config = dict(
    n_experts=4,
    balance_loss=0.00429,
    router_z_loss=0.001,
)
Below are experts of layer 7 (counted from 0) of a mixture-of-experts language model. Rows are named router (the router's row for the expert), up (a neuron's input weights, with its number), down (a neuron's output weights, with its number) and show model dimensions 0-159. Each number is 128 + 32 x the weight over its row's rms, rounded and kept within 0 to 255. Numbers have three digits each.
Before each expert's rows: "mostly gets" lists some tokens that are sent to it at least half of the time. This comes from a sample of Wikipedia text that the model never trained on.

# expert 0
mostly gets: " K", "==", " B", " \"", "M", "R"
router:183111104161158099190171119086092217082156177097079127075110188114146152106155115118134108115156078087152142140180140149172181122121171129145165139120122171098135137126095216114117118187097104152106091105106155144115140167155065133087134157099146101106102114156079178097117140113131180104179163139137083137149118108173148117183144096121148108120149159099117103175098113072165079113113168131136126127121121165154124071091090184152138145060125167157118126146155115165083112145081085
up21:146121107080150148146171167140100119159159081141136146142077129149105153092159115125144124140054067066133181144095111092150118144100124170091083126110118173135130132077110176165165140162124127136113163134135097136176134110168111163108059155103126140109128174149176144080154092130083209123150083112119097121070179135153150194069150144122124130103125092073123074159109085099133128131144152156083063125103119162155108115132046154105135208062139171130181159141173118147150103124160106
down21:145137097119102125148146156178117145164142164167158100129124128148142096179171158120112134104149168105175069119133160141091140146173125149205096151128143094108137096181216153145072183129109111109139144066132103120072100153129168147159081130102107106094170119187138137136153147035159118169099143122150122116062112116116100140093152155121140127144155169055156056145114097158138178081101169144182108148127160130120188131108156156125186172066102141100169100078122125132158114076130151
up22:171125191146101123079190066109093131106153074152049115171111139112115108118119130151169113100058094165117132133139135071151134068168073080175102155192128153179126174106134127130154118146156093116109183132103156135105131187192148152128169149136148093167208139133103110094134152172154144106124119097119132102154059149080166134112132125072174070143140166126207147170108127123142137121095158159132112082146124087116131081121080135163165162125165184145131116123109177136133150161112135
down22:146144123180177127118112136189138112136185216083142085139128133122134134092147068151115144131103124191115138124126180139147148205155125129106102121107116087136130107151133100094077052143110170122135169144151145148137167139122122142127122125112100184134122096109145105111081112134099147025155117110111113147121158099211094165109106127150049112101152029090088120094174093150159125169173139154149065131092093160174089126127152114098158113080124095122170123140161128171180163102130101
up23:087107132112121109103098124088121155108121093077075146100149136134152120112131138091157150125180073145142105137120091150255113091067140129116110124106134139177149141174149127119138123087152075177065113132149104130120139134115115150120121090132097103072169139092071122157091098146150171071081117151142125163073127099055142169103184099142146089126081121088107116138067117052092064121117130120112123133098189120175118159150111158132047114133178148165113133125134096089140186102129082
down23:066158105136137150117177171123142166150141034088162052160127180115120105132163163187080204125127138147160117101168083162085107105126106181102130131152166148129127092170126136120145141127172122122114108171158160156119110128116081114156177138164161118107167144118085115100108102123149120082168220111117164092125100090121129157100128191071138141098157148135151085127088153168129133169176144116112117138104095158139096098125086092102199116083164135088132180096115173102136197181147126
up24:114116101105064110099160082140089166096166138114126148105162157099161144074138161116147127094098093158069104150131149110094137144069140124135115156108141105200125090070079123087122084138175138138097117088137146122156109074116112051137159137124134170127109134074120100109131094161204166111216131123129107154139074158200170166122120059101129142175112157086111145111148162141100160132056158135082085120146144187134112160098079184191110099098112139086150142148154105144098128129083137
down24:055122151114173133118111138098133042089132093147137141158116118100167059150136116112101076126127147049121133091120093153115124131133053122140068140138112137077190118138182126193138070141118157140112145127138127117120160156070106129116082115132112111105164163070132115104095140043123164165158128160117128146146064109154090125072143103100173127071171108143098184163090186145141135147180123155128079095113116147122104100202092105199095097119104139095128152119184121149115121125169129
up25:119180150146117117140140150150117175047104138126124141111104187148144123093114133106099059140096081128106063066112151080158126122154181140120099137117116165112112128139068138141080141149138122080119161087191065088036144170114136058102134156123143179076139105101113092162193115134100102085163128063122142130128085103108121073110094191114157193149133122134086171169145130139128139099152130089122074194114158117117114134130083176131132080112107119133104118170196132145157100129132105
down25:167123112138177168141129108135139112161098151177134138155141134151140141117120116120168116136198115121181051181149168172164136141116181205172165118188100142154168077173157104089164113159093181150157160140134169136072083076115126069143164131081148105081086131178096119122114129124177122147103157140120141146167093123191112076141092133086134119143159152105157120196124128137166169147160142066094183161093135081141104142142115169152176169166120143070119145126159063105092115138107137
up26:114163114150177130102083139126130104103077148182151164150113103095132110110178081059113175106158121158104173111162117128119170081131114175198061080157151113180063131115114126142103105112106117163134087118103148162069141156210094120085134206125160123140071111095102118101134140080116109098155164120101097147099100158168112174124161189065162179181092138104119116129116127099135132136091163141140163177094132125126106095123121130131062145048165095135131138123168122145173178112149127
down26:118104084099145179068109143109158164170172193100136133165116117143167169143117145117216146160125143110104088144069073089123198147121115113123163109090182124159125191127092133144200144150175111130144134081111117159140150122100145111114124149109126138146179093124097092140127207151116104172145075132166137107161137114149150127133163153112149099142197120165161117176142094073138053138120148105127137087136098120071101164139095129159190066092126141153141122102107157071147098191148069
up27:062129107164163166138137154181082145098146110125102135155086143121107138111125146128132116141160140160120162072117080129049150064097112072111150145147156131113176130110124202108095166213123097077178051100173168142149137140131138144100125127144111083163133124108085164114211081158111103107113123116085118135167143151090177127134113116106164195087129120182126189144178125133129154116136127197079160182127140112137111153062173173157145142099125155129078095153102152126148126166148160
down27:104121135147146149130050117097102089057135144130081149109159173157089116101158119107107135148168127172090141122158123133130087121148131122167091124104190061153101135161150122137072135158148154165106174108161077169152126136053098183185114102164161134089208113149184126085139161065152134141118098130121122138124173082162166097197129125116143125181112068085103185136086068188082158079135090157138096138124101102101125112111105118123111135121120189096148154085164146128129082104146156
up28:184092152142096109117125091081054168077141143084184092131144084091112082079106129147131117125056140129131132070062157155171119125143127091089091145154179111133086141101136160127078159066083112132121150126153129137129058072120130124144096122167134089075076164128091167138108119094154126129129095130147121152128151116159099121103156101116134211128150135093115135135123187140157061091136120141188157165139157170094161175126152205128138146152161109100168181155154088130069101093117165
down28:156162102140106110156109153140068082153137136081149128172168144116131154086091164097093099156151186128141103117124090114104143148091148114139169114136130073111177077164048198103153111101158144159109125194110123112088188155167140147119150130127134116161214080148125207084141149132115163126160078144122144159134120115142131162046114138132116085120081114146121121129189086162123172145118077117157071193087124120136114139094051130144103080176170094166081150102127093139133160118124113
up29:104130103171141106151113131157157154112202052121119097113183105149124044090078122120167139118137173101190102092130150109132148137200118159158120137084112177140140079063137146114085167205137127093153109063135093162124131119145076168112123116110139098130115166135119131102085114156121101117112184128126149172130087163099132119146109127135126145134186167074071092145099064144070121108133129123110133088158125145197189085143092174092051122121117119117139101189135121126082155108143083
down29:122112134113132141115120132172149112119139130203129166139055072175091112140155060110189153156102135112093113118125150132141167106125088069094156090136152138094145136124136155116141134154085114158089106136122097141120164094173144227084149133126100135119208154133110138059110125085121135124076218093131138141107121115114121142118136150117114084136102150050145133137100113115142181170143163095124155163138123089176141138158127124173049149063162082161193049089141137147093135161149101
up30:111167090142177109193116124047144139145176123167175109166142185152110105116078114124107128081125115099115177116172140168105166135062096154125171130135145145137143077104095116132160140146158132118110184098144143178155092197155181181121147133122073091126130153161096136140110133119089094107110187145098095122117099133155124115128112048147156196126115112121037178160090166137096075065128139165123154185152183089090145119099071129130102133082123131094070111111140131109121151134108163
down30:135108147128100148127136141162067111063130088089154064154111111097114128114139040151181146144109151117133104105137084149135103155186137089195075134108129092134143104138091107169097207080110110148143062158112080102185149127158126106178156133051072143155101098132178171093143143123165112123139094091121083093111106107175142174101132126088113107169154137123172190115177112152127194126120140079080092139143152111131078128105100090110092155069111089147129114141135112158169184135122160

# expert 1
mostly gets: "%", " National", " Championship", " States", " County", " High"
router:091076129121150125183122140062112154140168104127119122131168178131119127130126097142158092079094111100113118116080153080078175162144153080117110141113078124120164153103101163089149174180157085106101112105093129152134108169170125176079114036126108059106113185132123160109143097159118133117196148120181206150106087115164180191107163090124146145102115191126113145168066076131148104154075128139122157144182133129137164137116140160094132083187160144141163167108100124102115166145137088
up21:150178121144120084104152102083150212159166161132093148077157113164117113127172151106146134106123102127111190095113130147179161136143133061123116118091140125148144189101118146100133097075144188100100129162089105178119159162164091144114114064127076129146107148121139163141181146144084169091135139099125186107098093053114084166147192086145115138167114172130110148117146129106150219152125201112132130141175098128086144128161074166123131063112134110186100129129105160097179123103072128
down21:125167106189070129132159165122131170182113132127161165109116120105138157111142181112139173098177078139149145161109165069076147162129081095144100237071092164103142076164119115090173165123090160088112157099117099123107139170132141139077139137195130122120132088118139145063184077192098097137130162136128104161195120153123123097137095127124149068095077126153158087150134187112167135124138087105136092164154139108100132123118142142148084154158123094103080121100065121156088113180120136
up22:147161123065172098161152185084101175150142141171092111143109157078120146142168133138168142112165124135095116134069086042158139121134163156122147163106072112125165136101117143174080130127092142118094130177144182147090150093144125124135106061105052084113128095125077200104145102114136067152156135112101104164125160124168140099139105157128223150125125113114096087163174152154184140136164135081160122133149142143142118067161112085151184152160181104143167154135138165091086156104165158
down22:120123156078074099126156137152164167131124106196155143101084134127122154132157144111104190093126156139154140080119165066142056105162107167139123082109176085067130171160151109078134140119141108145150115160093143202083146121100107162132099158159125075109163110123126132176087096151141156088105108113185125155117124130086071082172105146100132110098140140114123159145149101113115119139123148159109146060140120154116135144174132157058171160137058108118116161211032152201149157123127164
up23:100110158143099079133214139115170151112187151142154110072080114116124179089204115104166120135090127077112158122116135123167144171117115136128087121146114102178158141085114119074158152139155175144073117120137119203149092123125076150160154129071182143094102099133143090123168140164109108110144124088176123159072160123146100133092143172102119066151121158160124104176099093096135079078124112092103151093129137150144165077184093162138147105143112087135091185150113093117060121190189108
down23:085144190128149179127150157128116190111174145212132107030103090144156144098113109103063103193089123118041181126071104138127154144153178121113143174110062124106133134168153145111138100114164091088152103141105088156127186149146168166122154074124143152184137148066109078139108073123120143106088115150095122115105094087154151121139099173131088129178098124104111078080176131171118107133107150108166146136162137120089107090141119145083114078116119128124110184102144159104160133151110146
up24:117069100146145125147173178123097116126063132121172167193181105103173132112123134107123176145142097108158116046154138125110111146078139141097154159160116118063142099119071136107170119098061084133125155150123107122201071116095059115149153060132171137175146130094102125088152099125124135093151122139178154134128143095152109153170164052099200150103124133114087090129080090095126160166110135178097104150120134124108123106136104082176126146157165167136109148113111044144149178178138134
down24:094104136193118129064115133099166092098138116167097082170218087132132102192092146115064160115114128124119128146083148130099076135056131153139142115156159151125127145137098159189089097109107077131085163152111146133069188079141121143117160140155189161174125111128113121168181167142155116102171090125077106140228120130137147102151157134156140082139160086114098117127166131122173159140126080112121111127115193104106165111104089123135141182113155128090182087109151143087124118093085072
up25:105063104139196135162159106124087154145147067131093126121107173129127153123147099130205112161114111079199093102140187136137171144118092102136123145103096094146108111129075127126120204128118163098160080120054047145122132179109110112175118069142106091138098121108148186137114138130174183170227129142110154098078099087112135101143098136149085163114133098185143095104165126133143158115163124176109113125112117108166132139152144176089148061148127129140092177144140160157122128188118095
down25:153183135104156195167140139156175115097145152143143128107164201168159063190103199138144184120126132140130158083183120122111174139149104080094133151187134142110153170161143108084130176135118153195154158185113111181141123134143196165144134082150087170126128096146078087170143168118100100195088130150143127107162129181078121141144138147093155117100161129157137171119124186139111115087121090133218129098113123094124134186130116143137151140131122157134147151161130092073136109069122175
up26:099174126142130083174120106114113056103136096082112177149081138114107109165129090126077119137139120103101117107116103149225102058164132132123105071141107164173095137112152086124158121165121157095098159089080084079141132079117074147150109109092137121125193133154157104126138103094161143147127181051145131160091147098068122102127118171126151108108129146140190129170105119110189164116192141080104143122199095147138080152145113140185131154095139172117106148090044100160101157146125111
down26:168141126101077132120139156168166113137158142139111120135116109119086107104204194181192130131144096184118157089166130101086129137114113146109119115233133072132171086199171202123154156090108092123157084116078142117083103129079088139120136157101182118123145151133114161177052135128084109083165098191102100098106139055146131044135094130098139111090111151112112133104115159133155092136116101112166118132134112123152140123153136182135113131103119166122133149052148118188121083120132137
up27:118125182120134144183191161123073125090160066120128180146112153132112114134095066117125178182163133113114104159141091156118138166141129138110163133145130143116142175104112138114078177116070133078131121119118160175149169113167084164132088118148097048118150155113150132126047110152158171128206139135153116081109097141142127112133126147151167110121083125103099113132083080129126069166209103095042123130141179147116156168086168165154159088119103076167157167183074150148130114114127128
down27:158120090175129105121155143092139091143060130143145144117106123127137112120069172186144097143126183134159101157190117111100113133112094128069085100099093086073124127165130114123121138092125126132086141100074114137132165121166172077131088150095184149145134135060121051167130171075136088185118103100138115116068255165093103130112143128147064145148121168158128112138107173108149113163135130119163136137106108117136125099183127176102101140100127117142146110172181121104128042126083124
up28:176127141112121092177128103139112134137143141183089187159183117147137134118093125143111080093152138126172199144146122131093139074155108112141135084136103087061115131133125143171140132221065126138084144134119119133084170158120112148103063123143170074084166185153105124146153116128122145093116163110146103159109134140150136166190032129066148082146061093113092215148166078098146141112083142124109108126075181130122095174138097169129112100146123145178133166164136159130169149134141123
down28:122131111109119084167145150122112135103156144101124170105116162135125153139204109096126132162196123148090066125124095116101126066123100132121152122127141102154147113120176120082085185196087119127091183113143080127134070100082100202095129154036087180168105093097107093205148135132147166083093129143068145151147136098165126100085142147175136131120092123078110142089164138134157132119073133093106124169117131136071213105085134139142123095115185121120108116108073088096137102095167149
up29:120111133124125151112138109083119121173130124112116185096127148143138177125168148195130097118130108112123183052132126139142127195091136117155219090066194139152104137153071171053090193170075083192127141097149156157151106087115109142084158130124154208153147111090142182111196113131122198153084142134083153170107174137133127135082121124097106133129109143121215137142183112147112127122124083135111161153131129130126146149106084130175140123127144084118099123129122101100091116137107063
down29:086084087044180193151089098116098148057155121108116118130146129138109145115081104166150150126108063077122128086153105087064118096182180118164160150117168135057180113103131172093117141089140158139201150169105153060117145128117056142130157141075137112125158114115195119107135169123091109118082126156128208126095113124115173115148143149128141139098131164131141154149167124086103069164126156127144138124084120151107068173190175146125099115112119124109174133155113149115088145164104132
up30:121070171110158142147140153107128111118131117104147140154161129075108136154180144137073080121115110126049134151108131059099131148176190148115151151106149133109179177085110141151112163121112131141077105102103130064153143197165144169128119106099154129135099126075158169116094208101162135085148117085120154091097206110131076168172097082176114123171121190120147117129136128136155072094203187137095136153082092143157080122144156162186146119150150111102137172100125146165171113174131120
down30:135073112117168161065118142150144119136132137139154130137140065109095125102146099116070177141132143109114093065109101139203150158143087128115082092095118100154142143094145121104133203089084162129135102097158116145174088131177114131112105118134085134134179103051125127151150138100175130107098177124203145127126076158145082066065101186136122140139118106134095069112097139214131129124135118136127153097162129118151107148161084172130170127164200105150060170188100128180110143179147128

# expert 3
mostly gets: "),", " as", " with", " but", " which", ")."
router:051087081132208127140181146094073104107103125125134124145151118090107074100111100131154133106109116083119171132155159084151141097104122086138125202087126147137164144097120134126157116150084101108098109152144102125104102150136109121098115068103146093122111056107155108114116075081097143174151119106099092178163157092162167092114114132136145156144140116100095116079125221150182137103098144069100066170167124169176158117169120120159152078125157160146112134208164133148079159144103063
up21:114103149142110117192167124144135175129102148071097100193113088107087057078113124117100107071107103136147165151121132089096075146131186126096184128128096153134118160118094098152155188157170119107097083107116093153130177143101140133133086081117113190035114142110171146169077079083161133064121102139138155152113142134101099123127076115123142094106133123115187102144153080094111176112105143152116152150122139145174113126134168102147141103156151105204112135115185141189099063082072114
down21:180050163160124168126176111146136122159120073113147143135187154103157119146126124149143086115089167171152126121132102123115102101156118147154188083187081108090098117152149125169157136106084145158116170144137093066103142103152141128168128114089144157166105095092149113157054153106151093128164181110151099129110133188091135130136157133123139137082112176132160159096163176188167123094127100121115061107148108098130168118092135150098111181100128145034119172168165103037106156143198118
up22:133140114082128116106093151149092133075165133140096098146147111141126122094182111140106182133164105144146179098073169130154100132121118112061120133172106190138122170185125103089111120114123164085106096127136140111104128052159080142156139092153091047098213169116139168105097108124126138132120126162092152168149076128140112075155112125166168176137126117122159125116136087128119148110116113155132127153193103173122131142134173125141138198130247141104101179091166160044144155072136101
down22:152170102121110131140086119085164162170119094087128136129150138078082102097090170062153176156122110124125169101183189125113120144127126164141080098080167079155112104107103161136091138179088075105154105157068116119084069114100114110130144109143186160161103088057120113071188107128166110126103084153145084121093172144149135076120105183148140135103055124134147084171171070142116101139066124135102143189111154089130159170171096136151104164142159101158156086144169157123122121110118092
up23:123108067172120148127128128153085071130154108111095124152161138126119101139118131164096120116126113124103126195174146189133126069120131097087116156129089154101118099101120134108160125165153089145128131084094107141051139128112114173080125051118177128114146135144106087137114181027130192154117101226089089109134140137167153102144138069158179110124085058050075116168102166125111142153163111113143178139113153103164083118146085125140120050122150097124162142124153083144119115172117147
down23:167167110080132119088103175098151048095105089161099166089123152095109108111125115143102139116150133133117143119047141153093118081144142119128085067075127074120096130156115096149106153097128138191107115132131127071146114137067120095148103119110098122155114116052105201142074198174111182181140157145157143151076110102110059108144103117128160141082124092115089155118167159149119123053092132183125170149126082102148146170113129114081075161098083108154133079084107126154127152110096096
up24:082120092114167114115196121118120161131173139096125092134187103116171163141143117101064069147119064101145116150163115181133140181142154139186111133139052166104146134172109106149152124140179089150200087133099184140203059104122137086129156105107147154108131166167092136112132126136116145083094136107123068157128123153143244155182116098172141108084119111114161102191147115147125112157168092104113113116111135128113082111126119153142193165108146164165122101129112097123107085150170162
down24:202102173110106101123096107157151176178138117088120095125099129130142101099177107184084118068072180110119134144149098180155172168117117156115137095112120136129095126134154129140125082161062112141141072061049152039144139109132140130160095148154057166175177152120064101165138110098189129093127132136073111099095123127088083121158146162148117184152141126164134150190140130121163150132168150156148103118155071103162116157112150147087114177107121071156096088124106105090104096115116132
up25:099090071152144112149126162127177160131115182137106157124192082123189138091095111132118195129068166156148119170131144122128162058121104086210125115168062144134086132108146123109174152101136107126149094150111129102132141128161105111106170205127130123088128180110112188081140144141088173137166133101092145137110078136180107117092130168163127143155094162122100178085095118092122134141115102130106105128106134091160136086208141075135163093118115119108142185174153049165076153087089121
down25:066078141136166112119097070150048124126093122105151087129129115115161190145093066155174120146154156138121128132101066111165114167141157112107097134089164125182180142128140093102141154137123144138102113161127130041113129152176131098119170132104141099146129160111079153068113152114114121052097144180162129155164145092104137107115095073067097147113106149119111089123136203154145088097117115191121117083149095129105176096068148159185170145143109099163112129107123104200181097125168170
up26:102122144162147115117174131083129150049090087177146128128077114127080083095131141143132122138128139093162132171153131145115094127111141088109126193137096058133098135136148099107135156159109101126121106033133144149089148170166116141124084148132091099126022121207120119095048067113056155176122111128122125143195179148153116101122118178131158103096149117127162140102044165148158082138109098117139149151084107092096098124194111152150141123103146121136154114092136101110080127143103082
down26:159155141127059154118094209150148059136142116134136143052168126125133106128092176142145069085119193118088162048097082063065115136135185121144093097076102149095135125127106166122150099094132106121153152138087144105218097125100168090138069102120180130093155145103106125121133126115118121152112099133136127129170101135092140192168104127167125135137122156089156121121191113217125143084132169131136136100173119126184181109135171157106152119130104175077133122095144118080151125111157124
up27:135137131144134085087123181054109113092094101080126145094167142110134157158106160154148130162085079135071167102153134166144148192118137146105149107165036187123117225138156095070153133159122138108158133075116165160118164125143108096143141170112159098102170114151134204177133130115109143158143168060118153053106155090170152096102158164118116101139145127142121157156118112126163107112159144131139099139145077153118136105133132109142210102074097073155095115113126100182135094071152089
down27:038149108114091167114082150146134057120156130128135137201102122157126101163103166120151162119126139163162140128081123080160114132158107173178154135177117137188130114177150120109116114157103137103141122108142124083117110152107141124126136139082113135170164172167205128119163132188160196085097095075115110077187131128121083139080110127098150110162109165155113107143122101042131142148119102126106118094125074069179136067115212126132129101095099153102130096091171150179184106108140088
up28:113070130179117034102135157156120152135155147140146118129079132160139108145165116064110039111132151143202125115100143154075154084088127178162119094122126170151153121080090108149070110203119118113148127088117171091111113111175069149137126127110166138140170134102145156145100144137127072158103124090108106094109090102111116087189145128141164100209159082106204121118130132161153105100149113173086157193109106120177124145118116162121060093103147208158140125158122129123116134142139118
down28:114120099183104124149123113111088160091155133168153107186123092154171190166130138084117103148131092110097171082154146123124127156119118109153125150178141032098110129152092166138191141121186129114099088122118167143145140114152128145146074113074136082143117118131143112179078101107150127135126143133170096134125103218091102073130075066082103144097201150137156136137186084158147197145161094157109132127112102132140142124139200169154119105127108196095063123171097143188156142161111115
up29:103089091162127141129124126137051108138164173140103190157144115116109116160129100107143123192083103146135111074115138151045175165112095136142119121138172062035132154131106088067073120129101129167134144145170153149161096120129133181149098162115209103138096140113130089120056146156161111135138114101148111129103119105095108114116104130136083121103120163082119160153132154128130100120076145135112087147102128074153104089158096128234129167110132192106101159108122101141082217113093140
down29:123120142133162139110177132065138090069178104138142044092111149115205155116129104187171181119148111106138087111159176100078114108128146117142134156133099118189149096099079109125126103111173146098103110157089164152147100080155089112219045094125117135148151084136096116113123122165140122149138113123150134142117100139105173124107183106158128062176173099144099148149128070159120161134098066135125194113136128104106125092131148155118094146136116094112103139158152087068175211094088106
up30:158099114083209160131134133126123115099148138063094146102117066146154084140078150146065129143067156125149119124167084083105086096064108159081118134105133125110122151103126165202109139133092169149110120059166102213132119127115109140123092141145125106148135140042148119101135128154071130092146070153125144128144163087102106152066112099118079100158125119164129124100105099131103142068145174131108144157149111098137109122127133177094135065087184153175165152167109103155030138141119149
down30:081074104087168200149091135112191161074132124105173094087169197136120116100120127123153075140132109172085116139070186085143147107138163118152118159093103124158062135093106095142154136181054166142139143084099148071212138138143118075108185171126116086091166118118121122209159138136173107103117078116106133152143091159105130107142119123136114103084161142078084179125101125144138147102151106150162183097131146123107149152150097156116120168094121102143158100077110159121188104089112115

# expert 2
mostly gets: "pl", " cont", " comp", " cl", " act", " att"
router:083133083064106129073153036123118180139068099100111171116153103107109146103162138173112088101106133159118150064111118172128101059109117172186107116132146128125106146168095107068120155119131147102129149115138117144073105124147118159110134103109177140104151129088190134171080147133122097080136107084095145121063100139117136111166143124094157168193069112120184104163140107080141093194169179156107123145162119175140086217123099172129170123094175106141120141150140118147113171164128150
up21:128147123096133118113111118108072132103100146087121132112126147112168128117221144133169138177133169069123139097171084115160134091174176148226109098123166101095146106098182159137109129117160126102099128190127141114055131179070066154155148145075122150157128076139140141093141145114159152113148192134110198144105080115151169164104157141095171119097112141146073119115086121099143158112075159070163164096154122144091138162109158131113161095094162131150193089105158155152058112142114158
down21:149135110149148185122159070146123132198149116134152075131159146122093147134117158114151172150092174114163187105077119114104148145093124112120134054144119117087116159155168104104092112106107117121060150137157169173164112116133117117129112206157123195155125128107159126066139149125158103141116092075157136121121156169101199106078070138089137142110084102102145191167106200127130136073144103169108084173153104088132122104155109074134162114043124095182124150132210123153119104086125130
up22:082103138100134085121137101128078097084118147116172156155066131201153098132134165119133117161035099123088188104156121155120135084119189080135123158069182154185128140163094136088087085075128146085150106092106101091090063093133123122122126082089107094106168084130124135066172060115130132138132144137141149106077128143128153086144137144141133182103095140170161132158118103146177110170172154139128118135120159103104171113103044086150129112142171107200156165128079120129166128150145143
down22:163134126135087184151138163144209125171078147103142146092090123188082154134150118134147127136159123175107121133157092129139135112098136108144117144131134104167161140140142107154154132133135091162131103126068198097100134121081117175183113104084152117118135148160093096142077092109192085091131096122153171143012130141120160146155027107087108137164107164128127094146134142100151143171162096083133091160123144056123209139104134141116100135138176097123068062082156105162125087137106126
up23:152086093093111092134158099016135121181118132104096127133170099123065105163103121094162141148134147021201163104128121181142116115079145143183143123145107166109165123125150106117103152113122130140108153076129123155111157114119117110117144137132105171156109137129136084158071136119142144066132151125106160076114152125083142081111122186084142137181161095113127170165104098045154160126188137141090176166108094178120098170164159128139103180114136162158087131185091088116092140124091161
down23:115149100140147077126097087146117177142158150185123089149101162101099117122132156117126129155135196102093118119123143072118109086162103107161076151141148096137133043109167109130101170115115115113164186174118114178130104069121162196137130140060123111096129112133111097127096138162095189111098114136099095156126102147142117114082141112100107162109124174142126162093122144162077127095083099152113115109116056074253156147105150037114170115149098114161084168099100170125157131110083135
up24:134130059097127132102107110081104137138131120128136192130094082055140108141139114133092102082091086042135128130155127134128154131110129120083093166133152144189151133130122148120146152146130135102104120100117068168175158149145146118105138111111200144145049117083148100052163054123151122098170037183098107089085132124165098127137108122115161146099151062145099133137111139170153122159080093147150182098120073140096092069174121122099106107112143167193132149109064121102136138099174111
down24:177115103150092120100122117112094122136131151090070088155123114193159150157084130138159143129147120073130177089088111167201108163126158097112126126122088153118099146097125198148113195140179161107133149108155128048083139184130121092141130120118129103139122184122114148121196119161201136119049097151125154155103159181165069152127135117165165140125159118101066127136168120099160074114144175143103163120147130150132111085116186188062186100089134123132134143106062087160096135143132102
up25:099079124095113154062083135204121135115119132145171153088105105119164108099159129153139110128156131124111115104135141145138123166182058110159094185156103079049103146123156096150091148124095166120146137118124135158127125172131053142169151054144181140085156112127082097082111161121152152118098141213090139093107096101105191137106147076138136118167161092157108119184132147041113127107191095098110114126138125161136137127102126062124091136118102089157081109127181127149097201149097108
down25:107144126151123137161153130131167145145071079081179086127120206100099130182085123093107108112090137136114094167119176124133139086185155128116070054094090136097111122145125141108116136137152080165140101155154185196170147169154164125131143180120045106128064157080138081150146157116144101180145113096037122124163072112130123142109143123117099093085088126143106114082130154054109114136102178131141152106138078112153090154136127179190133116123107114145064120141105181162127120134163109
up26:151140084066144091116144132128116174153099184113136156169084127135156131132108127083156196109024123151172121137094116121144139113127133149120101114112160130112077168175112111068160154158070137116203115158166040127180161114177183167087127100082174095117156148132165113155093112145103149146113113124133075140112162143138149128102156122164175108167116122134161145079175175059129075144142165144102122104152118122184123153107121102121140141128137105071143132122106056116046138089085131
down26:175146127086082142127148172085155145126129102101114037093157162125205171076131167108158119099094143118115109102147104184080104140097139112089152122120122200163142115106138142132074110133102179109121076097131140131107069091096124165148142125126166143146136133189151071131169124084121143189103121147124168146116115154101184167090103175145089112217151119116087111106126170128090180115132096150088174089128146130113072075039143157090150121166110123140176098096139182142145135144149115
up27:162178153145154153166192159165165186125117123132140142144136132116205125137113112143091093118144097094117089070129135110133125135142158113167085124122184125132107151096133144123084170093128120165086125113169144086177104129157114136114106116140159142124109154146183100158045129110055140062155109118090165106109121061129112107130156075160146084149119099154088184159156100177114177100138183159107169152162109190192144135129084139122150127174179106142084203105153107113071185085165132
down27:128145088150140182048148193172165112096157130181086182146158113128127152110119114178075172140114148168121126185144146088109129143120056080129159080113137168170144139172110175076123092138153134136119095178145151111157127136096129074088099069104060095140127139196120106153149180070134106162148145183124143130172111183142137121150141077090094106106141156114093135150189156189168124104078188146134125137136143098109106137145107117163114168119114083115097089100112157134111118133052150
up28:102127056181141132069120154100118131154129125091185124082173098174086138153109146123168059156131164166179125089072135080112148158160138135181097130133191166073178079108125154090129111101128068144108171125142163151146116160107129128134236125152165130097161132129100187140132106130072154145097168151115114135136167140144145056083112094074109108124076108186102122138128083111073095124182134080116151098159119135136131146073067138144153149089113124164150108144100094151111125123156152
down28:112124179110158162136161085133151154111121110123125110125138146127066086131107052174122139136126154103091074126101140146152102130160160133132117151119072113086123142081157079104154070126140148156106112089142199142151152140111165115086092156130165113173108112123117110075151162113151130162161192071095159158184102137122146103073139053168056163151173090121183163160173166131100164128145045131168123193125164136155096103160081119110127113109123127166143144114109175166161144197064115
up29:108136095099086167099072121080091110154180076143134077139093116130122099092157076172108139135092155142194141136142130077109193132168152169119136133173080136098110106080072113107133163132117095131120187111115127149125118175143112147162107139112181125044133171083137130155101155111127117049141137193121095152127160142118142068101073125111097149138110113152164141172154121154173087102146162077178092199154159115149057171139158140159091097097143106150148159117140106099063117107080100
down29:115143083123114074139124156137130112116098135104096106098138115122133144133156167151150128144167151099125159129036114169092189112116061090132075104080128131168081152139139133161170169105138129093160172090182111127156189104141077130117081122163101121118181146078097122146123124136170167095137146123165148210102030098089103130142174118129111093151116184160108123206125118109119158164163116111108124164126162181100085057140050110147130180131148112102115170102146139141144109095100184
up30:126160137082147105159177078106113105120142115136116160089096102131090159125180134170123173075063193155183177139148143119164145111092094080162108115114135080083102167103087159121161097094115115156085150128094149132093134135070172120141135094102150138129106133176110082153190081185130093157134104135167075136150031133110097146101170126163190132186129092119136094137094167086140137173141118157069089124125172162131088112120084119114095116095127149161149179148177130104151122180190139
down30:111151118106107158136074176099109155145210120134142135101145147137079147090132121112118156143154083138101137134106090190111179155139088117171194091112075131115093158093127056236128141165100105109099091145144076078219146130144092167140140121144170140125084143117172155148086186123208140134112113125106179141066132126116139110161086119111105168126129153103081125168117135156148088112183177077118123091097155109138151164127127169098180091134088111131134137087137106107132081092142152